Experts of a small language model: a variant of Adam for the experts.
Below are experts of layer 5 (counted from 0) of a mixture-of-experts language model. Rows are named gate (a neuron's input weights, with its number), up (a neuron's input weights, with its number) and show model dimensions 80-119. Each number is 500 + 40 x the weight over its row's rms, rounded and kept within 0 to 999. Numbers have three digits each.
Before each expert's rows: a language model's description of what the expert responds to. This comes from a sample of Wikipedia text that the model never trained on.

# expert 13
It responds to: Pipes separating table cells, periods, semicolons, dashes and line breaks, also headings and list bullets, as in election and Thai province tables.
gate0:564523536456532475468524531472519413456541511533412471511455539583536515535500562511464515494562500485512478534560509490
up0:577491453543509477575521502510505492444513479539517513491478540498511529523504559477538442509475544522526506527596486441
gate1:475493430531447506489500469479539408515456497498611400466491564462462517530487520506460526501571528454563492474466492544
up1:520502500479491530478561525464480512532478498526425523466460495564441506507521571451460502440453541536415461512581540555
gate2:447475435440477529491581526528488508499460494482496459528515454505514540470532480467466504460507449495536471459482527494
up2:461501495450505452477551579507493483526508450481556445507500511508480441440504477473481506529581541494566495472543503513
gate3:448472544566515491485460454477485527421529506453436529474417551534499463456480492459406574421498518491438541564483551565
up3:456554519512459526516474491579491418501529434480445494510505435526521438483549538518445513578448511483554513480467450483
gate4:483558515495480479493494511498512472463524497515474536453534502468519461557446491470483538471483541443500536493532513481
up4:510585576502535460451494528476531492461569475443445506489501426473506483549494527444508493516461472506590542502489556527
gate5:523516495543465529492457510485522545463496526486522546479497508517429497465407493473435481541540429504496477503484492471
up5:465414520532451499516489492536533466471554520518565537554502446462464520428483499541462487504548532503477408505538527444
gate6:527500431578534565586467561531509545483527528514475507526481450498555528498504528510513500510554494471459473550440479540
up6:430509487461482513602502555488596471548506523502547532474414380574515490555522513469522456461444556508516464485465490480
gate7:536570555481508512549509463514501518543515494483423481472520502529509518526495447478505545505499472507476502524578496567
up7:553453452501475443506497525496522484447475481441542495459476503537520480495524480506547475542464508506538475518478457479
gate8:537523529454418540447518448535522522536475482480513455511465436436431519517534454441521497547485507460411542450439437492
up8:537498482526493570552549492550525487493522531506505451526573474435570528519567436473509457517519501560412543501443488513
gate9:577556560547501454505547535545537517569444492479458361516558518463447504483479517438583490430446469546443448466567543464
up9:508480457495437539522497427500490532470546466470563546527492461546480488507487527513394494542495507429544505524488461525
gate10:559528526488462531509461496524494591565547501505439464461541463520511480571531446516465548510485544467505531488471513439
up10:490553529452502527475423506554597524551549508449429504497484455520559478463577489461470549548454512443458492520495519534
gate11:508465433539460445527475537513482511480482466525599450482505535477486474437500473468496546463526528533439523451481482477
up11:503491476475524454532489517547510491510450461476458471537510508464477474422574472473492548520485529438510531528501528551
gate12:477540543509475526483494519426541502538503497516410529536494582500549606460569415480540591518454522461422490471529476489
up12:550581479489527520418553517508535532517481520527520497484569543475587569469561491496476609452552504510423549496533484481
gate13:551441502420463540444470494532530541478528410530576527546517565439482508483476502490500538563479483498498525507483571510
up13:531554528460512526490490423452502556572489480477529449485544508448475550501527480472523512530517572564547514438515480605
gate14:453465609494503425454429473481484490493562508502512496423453538540475548541451554438434502541444516478420485541529502494
up14:536515436492506485453522538550564525557563479461498495561479387486591479556499442499563480529539418495551574517492487519
gate15:499474549487461460484474470486455435482428512551495508523445575562477505489550521394420562533472497486485508518511396451
up15:524442491492470408419523494480559546534430485540452405479484523526443535553422539505468543518515538491489481511491509488
gate16:503476498528505479480512528399496539522543538552504524542399519500541496513483542493495491496441488508458517514498520550
up16:459479532567487502500527468481513501517485495518455467504531502460530471521554514448486487480568466494551539519527495549
gate17:464480518535500514514534582476566550546521521508533509521531461553544514477446471547445444541430523504504448548568535498
up17:483557568502508498496491518519477528489487470472572534479533515452476446452408468474432497431490560508538438468505511524
gate18:519528504540521520508573517551450444467585488528551505502517468544490478568537519449533453454495500475507527424509452459
up18:430465495499446493533478498493527523502485504513543484498480393490535526514500487503493488510484506515521503461494534405
gate19:494516545455533492577496577509489485473504526500616490491484562486538507514515407450542559502515521444459552443506474448
up19:549534442522518549441478469503444554480525463500511491507514484480416449529476488576481528503485478519594489576583556461
gate20:510511466530445488430493458482404497496526533505544542489535562486521543484509454396534463478553488492472548500464577543
up20:556557443475355464434560415503479472541544524472512557532548557407493532510522455509481477464502469483526523514461525547
gate21:531526560508458461487584450547525468530520496572487506472396484520416488535481532505467509399589576516488500530506483528
up21:466514484510531516500528527402519556552532513482530564511478512523501477584493536510504488455476529489560491456468461515
gate22:492470495497454457513440498429539478522530486546563438503493496564441453566537531488472480394480493509535545553462543477
up22:427485483497459460525432463529531537513529574510506508505523520555483500496514534472525418454583482482538524525513541518
gate23:613451488488518557505579520445435538487492524529537514473469510534551464516507549500496506509487515510498577523538503507
up23:465553565537497516466437453535526447525517482480572427432549486472482554556490461485444545459486492485460461534453525575
gate24:531535475564502485541563471472472506579491491551427531454479524439525513537490533454474461416465479425466557410416522516
up24:514431428524502514533492490539486519503511495494516441508575420500489516498429510562512476563518484538518445543499499466
gate25:503490466483417390505508497485501422481508469450451454483550511443498407494510464514556508463519442433561481518512493586
up25:494530553450416400525452487510484506507577510449532595465554602500469517458478426418470506501481501503533507458528515538
gate26:436421447541430504418445534497527536515531477477501423523457499562511515448493552491475430603524413436469458539570559555
up26:430474521560521537469459495426434545480456509477525618535486493541556488507478446486523541457457541523543483426522448479
gate27:523513473516400502516488511460516511481506592515421531537497513458545480565538494485485489545566470488517477468488510565
up27:456465494490426455496476524489572475480569538506477533482565490520451498474444491519469521525421507607529421528534501539
gate28:535506492613438532509483545478519512474508477476465540449480553564535478516465480436510459457524520475527526421520523488
up28:529499488506403523535562565544478467506493473488463525547464486467583559401495446477507486532546480502542465462583478422
gate29:530490498508549502499541453506498512533476510494510458459534542458387516447502501515566533494552465511469462490434547512
up29:471475485476517563506560510507556563523518491521488449498592458491494494501434548459463410502547458531504483497478511432
gate30:559452518511500544521492410490490472526536472455483547469514542509448453524390564463500467479585480528481508476540490527
up30:506565535434534529419483473482528455499490517484539474511463468522450438548532580445561537431498471475495485581468521534
gate31:444452435502538499504569481522533495525492539494554479489553447523519442512542517501510547487540445501513499451456471447
up31:396533451485543483486537500521555494476424559451555452497557500458475454542500534544473552521524458469528428519524490456
gate32:507552485450474467453514553524514498489492522515485453513529482512513514534485453497464536467469467493530490518509471479
up32:485512520537505459489523471486458550435455506565443545576456474510543518493507600473476496460544562458502539413523491471
gate33:496546427445484554566523504555470502485524465543445572449509522522490497534544423548466530447544460518549547524534459510
up33:505488493481502569490497489530465410449482462551544495550507507399453475533471527546472529503548489535438469511497507488
gate34:516434537538440444529535519545511522534500472555445568484417457462472495492464545501503446476513445512496500491515424547
up34:523532516505554542552508516473596507516590526453484548514483425539529515486580454456475518455470555500558477549504556440
gate35:509481482442549488523544475513527462506446518548369546482527486491526501499458496492487481549449536551435513557516562535
up35:483553452504459504487516437548546512480584557456389473490541525485472490407439462498510545548562474478546504509451493521
gate36:512506433539578463492481467421438486477458495434540530439515547574514487467518461610534477490517496540518604529509496402
up36:442419452549460490515586534478506569508457481553506519520435504450496518468430473443537494439476518473466492455449502549
gate37:435546569476509508560424486419449548491521575518452506519494437492510479509461491454478491494517582486582452471485472525
up37:465510499496467419434492465464517455511481501400470469517539603385606519487457421470511458562533486555518472500484507501
gate38:483510516473494488542447455458536404527595512506535488450441526499542403508512536512472483465546530448492567519507536586
up38:470455515454483440480488448430417525531576554525513490446520414571403471481501523413466508512448539481555558591470468505
gate39:537496479493561463534445534510515452515529569501489532498520513538464411505495454496444504494462549460460498573556474509
up39:521531495483480527487498479496521543478508508515544423458500489483504487600547533434507524522545507511552544487494505479
gate40:569547518474510457522476563573484540549478460473522456489498525500560514534449512490499516492528470532530528534484529523
up40:447488441508527526458545495487500541557533510485518438497524461482517568554521477468458459509557572527492442505418512495
gate41:542486531523496548479586447446514493509538552465517506512533527445471483491486498459502442449391602500505572498452542446
up41:520560477491538427452589511423522550521537555499487517541485530467577544525523498460553472461509495464550499387472483496
gate42:528459541490476471506528537495537552507516512516444474542550506504494436466507552467538497504512481500512546501407531527
up42:503445459517486507560590506512469459502519546465556532483483428500421447495512494501477476526383510561466489550433435465
gate43:500447470554469517505450541460458524520557522470499515547527493555470579529512499511497402506527527512497469514503423495
up43:519537511519475539545504516522526398552560549593502432511465521548432533472530510493471466451493571517511465506485482467
gate44:422522494421459506572405469531535439528496512448428425546538459464540491546476542606486521586542420468518491525505493543
up44:548462422446494467535508509448543539453444492439503404452548531551478466528509496564485487494415494503499543490520463493
gate45:428542567491503506572463466571496462477478482499530469525491497487470563505546518444517541534505545560524569504497533464
up45:468464463564421583516547442479515514487576451464527495533484514492439473473477473548453432515483489464507448531521473536
gate46:431589567501452454479437539491532466526503496480468451524498533550559499431448492469542464555584478480495557461489554517
up46:579434409543549576490546489429459544499525505462578471457522492474488507462499508502507479476503488528545455541486528471
gate47:619477548509488585519532506493443509492457443543454535457499493473479514541475560533547550462512565483448516546524464458
up47:477517508516464483456453474486450426477470422492524458508459526526453488471558485456509546524460491489514460466492522499
gate48:532493574431517471484452511511538504472479503521489489485603459464463571509401480522542554531484475511501523449462583509
up48:495495498496493458451524502484410503523518571510500479570438484587559593518603574548459505563570543517483588570552412397
gate49:450512539479490462542519582482509483573526463513574493517518458441466492416525418495464572551559500453481465503499500514
up49:469446487386508519464497503458529469457495517494541510470508440496515518472502479587521448507495535568493481530476558502

# expert 3
It responds to: The words a, on, the before dates or nouns, and time nouns like season, year, week, mostly in football club and signing biographies.
gate0:488500518537503474422503550516479527523509509491447487506497588505476429433439571519477530467545498480495439537492489494
up0:427494483491503493456492492504498496516493513552475479556500541509459457450470542490471472537524524499512445543504440434
gate1:401406514492554481469507506439504473455498485538541516410432540435527529506509435511548517468528494480518473491540528513
up1:490530595519507510534439527485497523488478457443476511362459499473526492506448422532567551518541515548499547542534489544
gate2:456545514420481503558550463459470510504466478494480553501476507460454493417466469541488541455490483564522512530502451493
up2:465483564517472515556509505441570488562409465533459509482501522430430493462529473499544512537558541529519453540542461542
gate3:512488504538486484431496494509520511433534529470529517540476468501420445505547497526476451529546539501529458430499500524
up3:506527516452486494470520474499438517480490472468488418537532503486450531492551485510542553527452499468594489492515612557
gate4:567451471495510499515530587441490437460517494481490519551443465487489484464458469548446472536455454507495531458516513477
up4:459515425470530411556554540517591475548534531528463441457467462484480523538475452492516490475535444497484449461465550480
gate5:549516554495488549555380463587465506478539454473488473500518446482545527543508568534464455514529504497522486475419456495
up5:487425593485559464580467475573511494497503562410530544466537511447558547465532469486484524504586540523486549529433500542
gate6:542466465531502464499483543520506582426564490433528501523494519487501449464469488547368559485554489523382512477436585514
up6:496424530493495540525461515532511500454492582531475511578543530533504491492509519467462497442485521524576517508490481538
gate7:537525555541504442574506505511501447478519521488489576457516472473485450514503462562482476408559532506499494518470488477
up7:490568515522454530502535516565436465526451491486447450516559527493527555483511455464553506493584517481556580473523489497
gate8:493413516455464531526485506481541504503545523568503506556466515530477548424462515511534517523524507488470468455472497531
up8:492442430506489542493519524549472573396523561585536514514417574476519522446455541467490540557444449548509543491513468492
gate9:460541564513480428515550442471543453534535543503530518464490504525511488529452490443470516452461567483517455481530485562
up9:462535565562507491472467543532467545549524568430443464523522518488555485517491487485502519503493539451447453464484453495
gate10:525527418483484453545477561488515589519502446414540541451495518441542507490384472531533576527466477548528427477527507469
up10:499489553418433491460460518519509419525483542502474459525466421489509464529533504478510468506486524458473510486464553485
gate11:409454517541468486420496457496561559605500466480488461548552547489491462605499562501554528440544572494514519472478478494
up11:491513536523503537501505571478334545468479481446530521452574507565498480505567552504516505462532533443530502542491537486
gate12:496492471446476537446447508540553462502503553499493502476494509528543504518509539496501549439552545542510546505575534559
up12:535520567515511561571448472544527562500499510430554512462542496422548460469489500464485482511535476509501469477580548490
gate13:514501476498491498430517503513404518470540480472533495502502556478454576539511576502454474491517510491456523487440541517
up13:468529486541555458467437532524552527482552475530540481512477463496505519446490467434420505484527492508534553518499571470
gate14:484475471531504490548489526528504520450522493470466497581600408410514516536478558523542417477578476484529502547478478443
up14:426524495479497527483531470501523488511556469423452571563451400430466514466511524520516550489476505459517487556551445463
gate15:513547514519474472542429505498479443527537445401487561536522465451547555514489526435497529487451491521456449548496486514
up15:394444563449466551460517520486473519487452521532501488410519543514471484540509529506499528505594495499530582469580512446
gate16:517572510441441527558489507497534428504512576505525509582502428435490511541503485571545443490536512501540459527491489495
up16:561427495524501466588402534551562468537512484476529468498506507558484495436521517471501537521499471507490478442515539538
gate17:506543497488564519503488539448544475513497484452559522494531479497478508443558457468501489438519509532512483457533555475
up17:496454505570467512517451449507550469498540486512489482447519558504515469588467502547501548541485485460545433509469456445
gate18:554569526526474465499531464607483591538446479419557512498451564485508410519504519571437558417490482558506547473500499524
up18:456445483502485468530493493408591406547605478525447567452495463469531560543472503511558545492493435534488473545508508444
gate19:496478540523440508464522524500516465501513520553475414515557477504469459457498501511437449554473470449470588487518569525
up19:518547553436575496447524548408539514489478480533507508489455496496493530512478450484467552507520526492459504450533479547
gate20:523498465503486551589506483552536490509438487409474513511545540533513511560486551500476462450526453514500480552452547492
up20:524451436514518548569535415486517451426541533431554510600545474531503493447527408509519504546497532540528424445464518498
gate21:457464497575457519434452514579412557534513455509493429512455400426550489452504484565508469520467481519513463505450482531
up21:535510590482546542528491532515448449436458480525553498526512484497557476505554526447466462482493471509474505538521494448
gate22:487434513542589491429456477523463574481523536510550472489492458496547491418498528508465508489448470493462509435471490507
up22:536557518472569517556553481480463522534496481546431511502487500558452577488458461505466479412520428470532581556457433514
gate23:586533558543529479480525509426499486505479533469573543536470557544439562494485400405482530457454535486461513456490516571
up23:534495499484524500556492482479523467520473504461565498490452538573492499553552426459536490439457497476465503524513465514
gate24:544570462489559451437494547434560534541484476450513531555503455473506477522558502490498529484524416527463519463481481556
up24:522498420580526577553524502488413488507413499494487530546515544511439495440494409589475547514578565492493534446517430507
gate25:478506443509466472504481521542496501498501477555427501457563539489586481472507444502438439587503512544544535505518505464
up25:430570492474441499514499493535488566555498505461506512516540539499539521488517455501555469569479498484583498431560445447
gate26:445441477481526442497496556452534524467507525545630548487498551542458497497500488472501563463505524477531441543502492445
up26:481551427523450509479471471499482481501465579434476467497530492569457419487506542523533502523536563492525478496529519510
gate27:556493521500518519537523499437441524529523577534447511473523559474533448515454493562469413392498507540482533537498531457
up27:529574442551551486512582462515463507499472564510584488452518511513500505435497464544454506521454562484425515515571554490
gate28:524555521470484461476437567464450476533452581542507509523501546519470481449477496481438561517503469453503543516517575508
up28:453438493460523447452534480537523491538435486549508546556493503451515533487432552525557424465442518473548473510450476459
gate29:493512534478506491504520547478431522531518552444562517487577555497474523522506537493466428491508561529478452492531546519
up29:491508535555473514541483507508492484531486512467422522437552587502536565480491518402513548501507436446452494460558566486
gate30:525503480495514506484510465551547571476499513453493509492518515492572490515462443501474528416412512569597464515503409451
up30:492516524509542504568516472459477527491517492483461433422529510475495558466533486521530536421491482421526537473543532534
gate31:525503445564478521498487506517484573538524474445473437524534512568546476493507442535537504427551523570466476496508539459
up31:565510505536505492521533529485466484487516529478490518453524463439420574533498478444453522477510454477500489495449464555
gate32:471550491533480528494488496472525428525483582484473536502448430526483469504487533499554463506528459468562457486507456460
up32:508484520507456425499520532476526616484594464510518501444468524481520472456482530453566507546508471495466535455552509508
gate33:505460488451470465478450555477476464509490514481501460472466495524497487484463500561459574431537470565516556602488462536
up33:558447469471517485513480578526465494561512574497487501517503541491532548537515490518477529504565452552395557574426514499
gate34:514529506523498485512496441503530521503506516503509450479532569573517477460479514529495519436520489435572562456516466496
up34:497514443576507481559441458477425496513485503538578547528574513446494544554522480542479494582584534588487438557454518439
gate35:530514523591450496539491519518468466509543503583496506498491463500462478473478529504474499525523430504473474488501462502
up35:470441550431491542494519536435496549539460441483533444446498481563539433522454493476526443456453507450500504429522578500
gate36:479509564519525437499519513407539461521530511516495458457452543562454532549475494477434533392456543493616469508540482496
up36:492477398497518454566505464507479564529483480531430571517505482469499470515471485514500438604549423440452504510441538457
gate37:528497480526472498461516499532532558444455462463513453535506513484504446453503551584558520490570504513497488513461515469
up37:502414444477519522480452465504543532420422523464515489430422529539571503520510507544480559494557542539517463460562561523
gate38:543549551522423462409440548465477440520493539523465452535536488426543497470507534497495482449486475495488541531483553525
up38:484527554522498452506471533429468416515584527543513465495487489466580556496480467483506463461464512536488524453516487484
gate39:473453510490542482459485458505559498450507425453485475532478469480440513483503439558435504468481487518537499539408611488
up39:498522490416531432461540551565520537490559443474523518523536448494537569550529482429461523526460444420508433534458433495
gate40:475510516538456500562563497527527574554526467482470511460491486486494501423538518593460513524508488467529517512455416501
up40:501531474479470533382499511460450527479502479444533540551487550492590506519466514450498518500489510495488540443414537456
gate41:530528498572445435537409516535444520469494491539464520509536490476451477581463486515461459476521541531521459471562492570
up41:470523546498618520484507485413558444519471484481504464540509482526504526480485432476517496428483470427467472470413466497
gate42:441477473514403533536449477508509453520550574547518531407543487481485502494451530523516431426489523545493472533536513512
up42:514464550499496504519448518410504484524424472526585476440518510506490531511529526505553470545492552526427498492508521503
gate43:450534518489473388509559532506448466524490516522519462522469488529513467563461503525548507506474523468556564463455457426
up43:505449479464467414471488481521545431498479475477491544501575462445449549483529494534467540568488488531538466512501481599
gate44:408469512525531501457445472443510461539496504458498481551529525495468507450459468539434558458498479476482497530595504464
up44:533574487462508554492531514507463507440544561536491471506540480554521480609496559533550496486534525464499556454537491498
gate45:521537609566416494472515581556477482493513481556540506486545513427573496510517515491524502495501508520508567526521472468
up45:494502460444558486519461496446548586447509428482474473515498418531428479512534518631527527457549500508459471479453535511
gate46:513495434524503552520476516460440531512557450529522455457517545403499558442514519602472552511477484508508424543499518378
up46:489490448521505560555489476518487513490506529530495543527463470537469482524469503488465525414553537453479474532434511529
gate47:470460544516475554440538505494479532481550489487504474541478429457520518508515535431515449486515456510444492515486426468
up47:488534483417540434376550505487506504446535470433397480582522510462499476536527513561510443507497546539575496475411505519
gate48:516409540433511404472517525459513533554512517563503506527447521415434505532463505448535556567500445451506530416479483570
up48:475461459516526486426522510534501491524521491559546480546543493422528503417479450508508548579479472519377477502501556507
gate49:506467512461491496428509542482504568458571425516454461556496542448445586425560541518556501471496473543488537515503516469
up49:546559462464474505545560508529583501491460520531491564496515487554433469557537518479548505416495552589443541465455474496

# expert 7
It responds to: Place prepositions and direction words in geographic text, such as in, near, within, north, south, and the word "of" in "parish of".
gate0:510522468510449479459496532556474469530547534488449506536479488452459457507548513511483456472604478518429484507465482477
up0:517453549545489468465475474516481489448510446464452497509511566493451485506526466499406489465561504437457535487587501463
gate1:537470513535433557496543474466478574458443512555609483541405433458498528531440404523478473548448553555556494587509514507
up1:429520479491518524600446519467455499449510519470449591456542535480521446474497486550498506566537475515521452419565463480
gate2:493491541641526440541550557499542456560502499507483481479469464482482550573489494448528499436450425453497595428452506518
up2:514464506462488519520504469568516558460485489435555556504509488612479426521549489501494483512394504518463537464492489487
gate3:533516465532515590525559484532442440500543568512446512492499459487536479524482574434464482506544544524392548452448521506
up3:523548475468524491531487466507486454495549490474445494574532467523489515436523520530552523490557444551539430519468493487
gate4:503497575532557509476566518531421571452472531503508500471511586495467571502512513482565510491565594519458546514444533471
up4:537553530512454479402440490508497506505436457483473552498474448477528503424480508483509547399484476523501520522551489485
gate5:478492455458496518482399566446518454507495541462552556485522588512506415513549446535450491487564496616543530443563455510
up5:496500499469446495539425521487477474513455575462482573494484519559540517578453465549479404523502526490565510514523453390
gate6:484549493468462435477426535457549509504482500481529453456460596500538490525438546519562518409534465477493568518464542535
up6:461569524547429496476491515445460519496453575507493511429473551512492471508490536547561538444519532479496544469475552463
gate7:508541535502541435490468500521536519546519489473434490508503482486457556429470439411427473535470435454501524484475496525
up7:511504473474503493512508500516492512513478516485500498527451452495556580583542589531533460446528542528484475494512558563
gate8:509506475409442481473519538422510475459473550491525513541509408524522544502521513536502472493476540505531506495525593417
up8:551476510499485453408445512506471504478507512558431462564504482453464541465477530496444549442480445589552533481547508467
gate9:508629577491524558467540552559534482526470550511491502555543494533494515477510567446537503461464525567474498493514469519
up9:551518476499518513504485502581487436495577446517429512553485469452541441475465513501518431524514483445537526504459503434
gate10:527470417482509442482456535490519517457505462547460493467492527542464498408533552486455493464493491576494495518528463510
up10:553568510418490524497482531495507488558507557501467476511536419486558440527467490555606518437465454412502466448459545515
gate11:462496497547539554465564533529451527534519524546560512498533550482561641504509475464457484437472563508528574449519498462
up11:491517504444490538520490547502517499476507565534546465454409477443479435455430533530510532591559413471496445512489487527
gate12:496482463506425454477524565476487468477517461542531415425476477483524505519491443584507466485535539502538497476489533538
up12:523519543516540568554508494526509512479481534499502538516500494429488493503558476463511537564442506465523564465481514458
gate13:520593567476467419490544533448476527493482518554521445518545493499446450428452482508541539502462550494519472567518565473
up13:504533472532490520495466517454463490570533546421494561564438462508571580485542528458500482528464473435477493526474407504
gate14:471532540586513471450528521455459559544484484516497468514479560450486561431438521454487479516471507507510544447575498469
up14:505481474482470510496508420515568545449510458462498490523497467493433464526535534537519486520561497530549517534442449440
gate15:495539540508379441478538609528471526611500595508467475425530502483516606538423521521509499455493540462502531471470427500
up15:502462539530480438511480471518544448523471538526470523495468557442499567487464596504512521498476550465519547534571477532
gate16:494511510504496566510519549522408540530477493561509446518459518528590488549502415509490410522592528444515500510464501550
up16:416514501432479511497511606545451508487447403497411447557504465514543480448532458526503450597532466523481476496520556535
gate17:476544454476443481485545423366484468471559559517472467490527521471409494538486474531515541499475547517506415488478485548
up17:517483423518444543474523451477480465500573559455502494517513598473480500525528468552482515516482518520517450567528548595
gate18:479508485530440423532525491549418555520457504508504523527527472503474493487454407501530438479514505465488473513455464519
up18:511475461478496586557493487499569408493545492476553528393502575481546443487498496492386583500528491448487523454547490545
gate19:472503495506461397508498451496552420489493426543543470502560508509440499503552489533539477505517560530492489572463520478
up19:521421482544461456509515463414454500451515496534483525458482471519428551492472459562501487522448506496530476526525482496
gate20:520424478563484498499486580474568454531573488582518481472491538467504522479480570422492438460537531505452549498541523496
up20:484538444468518484480510546474507536544445545479563514493426547482528499516467481548486573450481543483588487478427468485
gate21:526513494491485463491519507494532526561523490512493465574582515459505524516543482501485548476473520521487523478503494465
up21:545525503520531561558521541559453439433475506580570529462515571469507496422521541470496538523494477438493570498575511486
gate22:450455575467447419534459523452493506610531476554536513479475499455472551522440433541445483474503486545558489430469456532
up22:487422492532563527494547477534515483405514517412460506590497482504490503469486562446475549560506478465499476502504525496
gate23:507502512471467407524525514509522464482419425473535547434505523511467483552545447466449525464505444510519591393534506543
up23:508553529460455470472501499585509520516519530450511484573467453531489527508462462558571565496523490404540481531469526520
gate24:525488516478471501453514477484538533529550549502514464544489489568539516428485495535501508473394469498506508508432471513
up24:515526440450430517485424494474457496528531515533502497473561462557532511504516456518450437433508522581482464487458512516
gate25:530471535524492451488517568532523517525537530530461498485550487424513578459471501522475487556498449527527497504514483533
up25:483491504493437485524453574487459489466567499545536545503541514402553552511501497455511519485496458530506448504466523463
gate26:517626599486474522467462518464518480538520425490474462567481522525510557546503471496514544440500483512490544459469442530
up26:473551460556489519439520435525521544463487472545499478373507546430504466465451507488514559497538493515495576456580550547
gate27:441515459565518463468453470447502577427557515496481447458478482497462564469471471513519485508582504467505509439491522506
up27:491513489537495540460522475436424574445559469518472489502489499504528521510570464509639447500536690553480442571446424436
gate28:476512549558462549440512454507498526448459460526485494527577523509476540518490473537494546502498497592507456453508496480
up28:519505518409448525486470549472450475426482587514476528527478469542514508507483516488536475468510495488531471480528524572
gate29:506491433484510467534525526484457467497517505539579467507478492528473525483491498542545544479441584465470444543542534503
up29:490484552525573491556556481483548512483513517534562464526488451534504486539475494448540513526535468479473524466515484483
gate30:527487583475540514458560572510442469505514474470488490571535507482466577496477473471456543438482517499480487455548490544
up30:559575497458459465517553533569587487525459505501442516472485488562407480491481512503457431412540538613474488490488462496
gate31:447442466523462562505509402447529505504477503487605458494482504485406512471446509508565540528542535474503468483438425494
up31:496512476521505474484525488496482496479492542505487550471420559579497507474576571479482535493442468598528531499458524570
gate32:471476461499470464485504506483536486518462526493479482546496506509517463568508488538439548527482559503549543492472494450
up32:569527464508521545515535614516528548408514560527498478446465499468530522505518458431562457430513540529418490555458534530
gate33:467432523478455488532503476459541498492446510555512473489485465517465473552434510555427526443470540469533510498451602546
up33:510503481494491474550591490553531472513469573555436512599528499417540557421470623500448463492483524522404472523457504507
gate34:522516411454439506493505606558527479498490495505509461426471523526468501509483568488496549454490482430478530483415414524
up34:526522563469485548480535523524498492493465506479514580442476485543497518500546473500575504487509484441542505514477434575
gate35:501537514598509516477514538540510504534543492521448495442536464429502516496495436476428529507526491537524517506456527505
up35:482496604519505533500501478478517495468488454602503486457512517443501494509441453514450546546480513517527465515484554504
gate36:492478520453496419491543459498592466501524469494469518506512479486476455495530509502492487469469450471522621466546550572
up36:501538414458468430495454550472535552431478407455512460421528501473487350525537476498545480471561466464501477471512545548
gate37:570525520488488439482495523497470515521517409505474462437519522504472487564528464483465494423563464523477510560432522535
up37:456539499567517563562484453463511452438484516468427515491558506533496462538515451541505511449480511515563516467452494512
gate38:472546462555520572585484551466588484562571534530449492565417482505509511442475571507461515510514454577488469523473449472
up38:489471459480469558496550530566485466491480529485501514497493483521480503519481498491501517570505575448464528501529487531
gate39:615505500549499503453486537536508421546431495546448513491490492479421456474463549506504483424585463518513526455504520596
up39:546428585471523526525570480550487476567464431481572585520494498467500550530512522466447492426540491445488535505470474496
gate40:461522464462508512490496416526553467480574430557444484529538527490478497498601534543443565550538488532487372593551545548
up40:499508495565508513471544505541494537428424554598484465483480485509491547541479476543452560508508542462520494499533540534
gate41:561449512546502464551554646450473471578468564521547517493436508440516521397492506480568425476491498543409525478481554434
up41:548441478457477449489489483519538475513556535480479532438487530468564473486488524522516490480517457531558437475494493448
gate42:482531486516565574480457436438452556423509476554513467511529515483511479480528508586541487545560556499512465474468512461
up42:525498469488440486506470514554533483532534568465523526478465505521552486534453519444451484427523521477519546428513509511
gate43:506527498606461519518577473607523487479574485555471506461494505548506431544559567442517432449496559490541494490518492460
up43:576551486452448499507541526433516459561461469518478459524566531526417478482500473542536537522450498526465527537523462525
gate44:469462557502474516474483491521439463456532546581564480445440497535568512463458556506447472492449537498534479493497525436
up44:511480417525411499503517463527459604501450505566535425466499510528547528450493461526497469507532522530501488522469601533
gate45:484537512452504537531534506471454443529509562498496520480532533517499462519517498502445503474482541469544502540502429521
up45:490515520524502540500506472470415467571533521492480489499529448495517574508478481469501464487485556502500517554426475389
gate46:498480529483568526532533502471494529554525545480479455539558434483538515487402497498492526535486507488589467372504478425
up46:514535500581513458488457482513508465443434433437506499507520597433431373451514460518495537499472467596442490536493517511
gate47:519482499490430496505512547486469541448489445520509468460528485500462479537537471546422526476515506508460531523473423483
up47:460475434538430495467531472532419508468458482470508480487531511464468399490516459522485504555546482491506584530482474484
gate48:465464526579531563492462527484462445540509450537454477466498543452422509465481520511461513422618430449410550504489579514
up48:569566442409518510540498489507495537466557462473466524534541465513533443471577477539567455531500441524518441509471487545
gate49:499539525481588483505495517461509493561469568570497518497427465433517601441552510479455414482489483556495460456476486570
up49:476473462513467578541515445482482491421528442427502577533487466544452435565520452514519479526542472494559483496518499492